config = dict(
    num_hidden_layers=13,
    hidden_size=256,
    n_experts=32,
    experts_per_token=1,
    d_expert=144,
    d_shared_expert=0,
    hidden_act='swiglu',
    moe_layers=[0, 1, 2, 3, 4, 5, 6, 7, 8, 9, 10, 11, 12],
    router_score='sigmoid',
    normalize_top_k=False,
    routed_scale=1.0,
    balance_loss=0.000402,
    balance_bias=True,
    router_cosine_scale=20.0,
    init_std_router=0.00676,
    lr_router=0.00126,
    num_attention_heads=8,
    num_key_value_heads=8,
    head_dim=64,
    vocab_size=19426,
    norm='rmsnorm',
    norm_place='pre',
    norm_eps=1e-05,
    positions='rope',
    rope_theta=10000.0,
    rope_fraction=1.0,
    qk_norm=False,
    attn_scale=0.125,
    tie_word_embeddings=False,
    parallel_block=False,
    init='uniform',
    init_std_qkv=0.0354,
    init_std_o=0.0,
    init_std_up=0.0354,
    init_std_down=0.0,
    optimizer='muon_variant',
    learning_rate=0.00804,
    lr_mult_o=0.935,
    lr_mult_down=1.5,
    beta1=0.95,
    lr_head=0.00795,
    max_grad_norm=0.5,
    warmup_steps=200,
    schedule='wsd',
    decay_fraction=0.789,
    decay_shape='sqrt',
    final_lr_fraction=0.0,
    batch_tokens=65536,
    max_seq_len=256,
    doc_mask=True,
    train_tokens=352700000,
    max_steps=5382,
    dataset='wikipedia_en',
)
Below are experts of layer 2 (counted from 0) of a mixture-of-experts language model. Rows are named gate (a neuron's input weights, with its number), up (a neuron's input weights, with its number) and show model dimensions 32-63. Each number is 128 + 24 x the weight over its row's rms, rounded and kept within 0 to 255. Numbers have three digits each.
Before each expert's rows: a language model's description of what the expert responds to. This comes from a sample of Wikipedia text that the model never trained on.

# expert 9
Past participles and verbs after was/were/been, such as released, produced, held, sold, cleared, intrigued, often followed by in or by.
gate0:137160126138156154130085128077141116140165143115151089126111080102118131127084139124171119089129
up0:138134100131142204141081131090137112143153127078116120117156101115109113090117146130161147085149

# expert 31
Words in sports articles, especially pieces like offs in kickoffs, rushing, transfer, plus the, This, between in team narratives.
gate0:120160105156162111113089145120132159132124127088112132116159062128107108126104100133087151140121
up0:141119124092142107186105123113110102073115134117167126141096179091163127133132138144087109091132

# expert 27
Words in wiki section headings and table headers, such as career, Death, Description, See also, History, Year.
gate0:135143144116150069113128132126105147111158133155128140103175108112126123117066101101070159136115
up0:114115122149096158132142155105126139150119133111072124132124117128112121155111142111088106106152

# expert 12
Commas, including those fused with brackets or quotes, in dates, place names and lists, followed by and, which, but.
gate0:140125139107149090090080129137144097125105108105122103147131144123118117119109112160093076127141
up0:131108109117131127117110120144106102142093150126100117161141132088122107106069116112149097114132

# expert 19
Conjunctions and linking words joining list items or clauses, mostly and, also or, but, with, which, &, after commas.
gate0:137120125122120092151150141121146141115133111118131142113129137115126148124115089073140186115098
up0:166115149105179100129130148147120121149115095135152116157117138116133145109133083116117128117159

# expert 23
Opening quotes and brackets, and first pieces of place names and nouns such as New, United, San, sq mi, Website.
gate0:117139105108089103132127115160115155132096131063137118161159155170169202115152154123088177136127
up0:131096153146139139128146080087164110148186118155127134090115111129073109123116137125131116160139

# expert 16
Field labels and header words in infoboxes and tables, such as Campus, Party, Historic, Council, Man, often before a colon.
gate0:092088112134145152095088153130086076104155148143111167150135099124125120147151098130113117141124
up0:134073129139146137119104176147107112125143125139110157145154112114158122109108082169116111117149

# expert 7
Space-preceded opening parentheses before ages, years or glosses, like Born 1963 (age 62), plus for in rushed for.
gate0:135131145126111114109149146149148126107152145128139125132159152105129085126091163153175093112181
up0:137122106099114151116162115205114136145122109081126080138115102124094124114108100147132099121112

# expert 10
First names of people, usually before a surname in lists, tables and prose, such as John, Richard, Charles, Brandon.
gate0:161170162155097122101120122113155165071183125124154120136141109128132130142122115087101108102134
up0:131167153165117116096117123087163161095183135159122119127138110136136128147141092116103064101134

# expert 26
Leading pieces of years and numbers like 197, 187, 55, 58 in dates, turnouts and IDs, plus list dashes and table pipes.
gate0:098136144139122119142122122147099162116132121121123152118113126088156125104157117108126119104109
up0:134165157128117128157135107128141184122145153146135125106153154077132096089167152142109122148124

# expert 21
Standalone space tokens placed right before a number, mostly years and counts, after table pipes, colons, or in.
gate0:097174164116126157109101117132141120131138109151090134104110153111117122141116162175177101085160
up0:138099143162132096138153105147103174138128131106202124137172153129147133087176100067094158171113

# expert 0
Mostly "by", "as", "under" after verbs like preceded, known, controlled, and infobox date commas, as in Assumed office July 1, 2019.
gate0:132158104099129137088104156093146166140156185137114121115150112127149143133141156155113132121121
up0:178127151145162149167159099077120124123122063148110154114107164134150092104129100079159135093128

# expert 5
Number words and quantifiers before nouns, such as two, three, several, more, most, other, plus some descriptive adjectives like similar, independent.
gate0:114109113126135111083110128148106126133061110128180139137102128121141163085088104111130124126101
up0:146090127114130113098151155140131114164102104100181117119112148126133164088099098108123109132073

# expert 15
Head nouns after the or his and closing pieces of compounds, such as terms, heading, year, deployment, motherhouse, often followed by of.
gate0:103114099136164156110133132171119099177128093116176127125126147093120136113152156113097118136125
up0:098118104149108153112114182091180140145107116141138129144136118142119138108127111123139109113121

# expert 14
Single digits inside numbers, years and table cells, such as 1, 4, 9 in scores, plus î in French names and Euro.
gate0:177132110151140119080130122097148105132122128124158164134110120145123124094159142105092153127166
up0:160149086117101101158134124101132130151122178109166108097136160129103133102157121114135141130085

# expert 24
Middle syllable pieces inside rare personal and foreign names, such as Cro-ll-alanza, Mat-ab-rune, Jak-ob, Pal-me.
gate0:107107144134156172132100100119129135131131116144145137118120155142129112155160072092126111152132
up0:125120151155165159110104076112118156137147118144156125120119191113136109143124097133117109145144

# expert 28
First three digits of years like 201, 199, 196 and the word top or Top, as in top-level, top flight.
gate123:155112131149084111106085148143154100098122166122135103146100152168123136144126140099111129115078
up123:131142114141126143125133123100157090179098102143167104126134112105083144117096130119096123106088

# expert 2
Capitalized word-initial pieces like D, Ex, Z, Ag, Kal, plus LaTeX _{ and ^{, primes, and the pronouns her, its.
gate0:115133106123131116119069153195128160155142129105132124104163140141134131108142122108128139101160
up0:114130109123106145132126145120090130135147079104177097139076116117159127155134049122130122114176

# expert 6
"the"/"The" and ordinal words First, Second, Last beginning names or infobox fields, such as First issue, First Parish, The Last of Us.
gate0:098123077130119121166167136168103109159147160120118146132123104108120137114106120097153114123115
up0:108134146137160145141108142131118157156129113157145114152116177128119150139113161118101164113176

# expert 29
Pipe separators between cells in tables of results, polls and statistics, mostly after numbers or percentages.
gate0:164106159167134163140109164156120166093127163168150095121076164127160117147140163112136124148138
up0:108168084121131116120113127106151126156107093109086127097165108153121120128093056144086121121154

# expert 25
Word pieces inside rare or foreign words and transliterations, such as ilt in infiltrate, ish, non-Latin letters, bare spaces in tables.
gate0:168116134064073141070125167137103150146104124120131086134153095140101146135172117110095174100109
up0:094133098173135131180110111138143113127123128116100113127127137149117138111088176130170104151129

# expert 1
Mixed nouns in names, table headers and cells such as References, Country, Kingdom, Doubles, plus digits in times and scores.
gate0:106118147136088134145114182123151128107125138167134155182116074132136139108134148134089141164126
up0:167110096111168092102115093140134133160145121114147106073142180113137113124107104128147105099122

# expert 3
Short opening pieces of names and words after a capital letter or at a word start, such as Squ-ier, Ped-ro, un, re, Mc.
gate0:124116170101126169115108138126095127135118142135118130156106118116131128075111118099088121129148
up0:126133105150144093146132132183140136144142134109140157113083173134118118139165107179148171110126

# expert 4
Common nouns for media, transport and taxa after the or a, such as album, television, Railway, Lepidoptera, engine, airport.
gate0:118116124173160172133112099137118099128133117169142186136113115103123117114115087121182134150113
up0:140153152096072103119126139121156152088136095106092087143142119145145125143175179145082117135114

# expert 13
Country, city, county and demonym words such as York, London, England, Surrey, States, Nigerian, usually after commas or in.
gate0:130134130128147169103140084159115102145121147133137089141111122086149084142096146102142113143144
up0:129138118086194159110117063117150112154124171169148100134104102095161088071137140113140126158134

# expert 18
Word-final suffix pieces of technical or foreign words, such as -icle, -alysis, -asion, -ation, -ic, in scientific and general prose.
gate0:093104126141146127151165113121132170140111119138102113142139113105113111145110082116089117127096
up0:110145087155150158136136129124139093119119066156127094156091102121129102132130123124143082106093

# expert 22
Subordinators opening clauses like However, When, because, if, plus verb endings such as -ies, -ing, -ends in narrative prose.
gate0:083131112120147134121181121084137136120143151162109134137080127180103061135153161140161096100163
up0:176135152156112138148137181147111130150117139092139114114180125098154142121121100130125189166114

# expert 17
Endings and heads of proper names, such as ack in Merrimack, Island, River, Church, Fort, Port, and was after names.
gate0:144149156116178116095119118088142094139115130133150147137140125155148147114104124115102096135104
up0:161143167162184084151144110077139160138130164085124163128156137139130199109110114078169112093102

# expert 30
Colons after infobox field names like Release, Height, Location, plus table pipes, semicolons and dashes separating entries.
gate0:101159102098141116078150129096146141152127136109212110125172124137162137143143125109145160153086
up0:093116090155117151189127119161107117116105163091095147138118093125149113134157137122127111140126

# expert 11
Prepositions like to, in, at, into, within, plus mid-word pieces such as asm in cytoplasm and chasm, and capital name starts.
gate0:132119177112070104099144161083165130128112112089149156090119064137130103108118142122149107162140
up0:154117179116117103108139160104189138132110119121148168097133100135134134132120130093177098161156

# expert 20
General nouns after the or a, such as information, place, title, group, club, organization, and closing quote-comma.
gate0:106117121144110152082115100153091132117091151143156116099125129092096135098147124117100109109143
up0:135107161119103130174144128123139069140115138122123120095155104101108176121098113097149114141110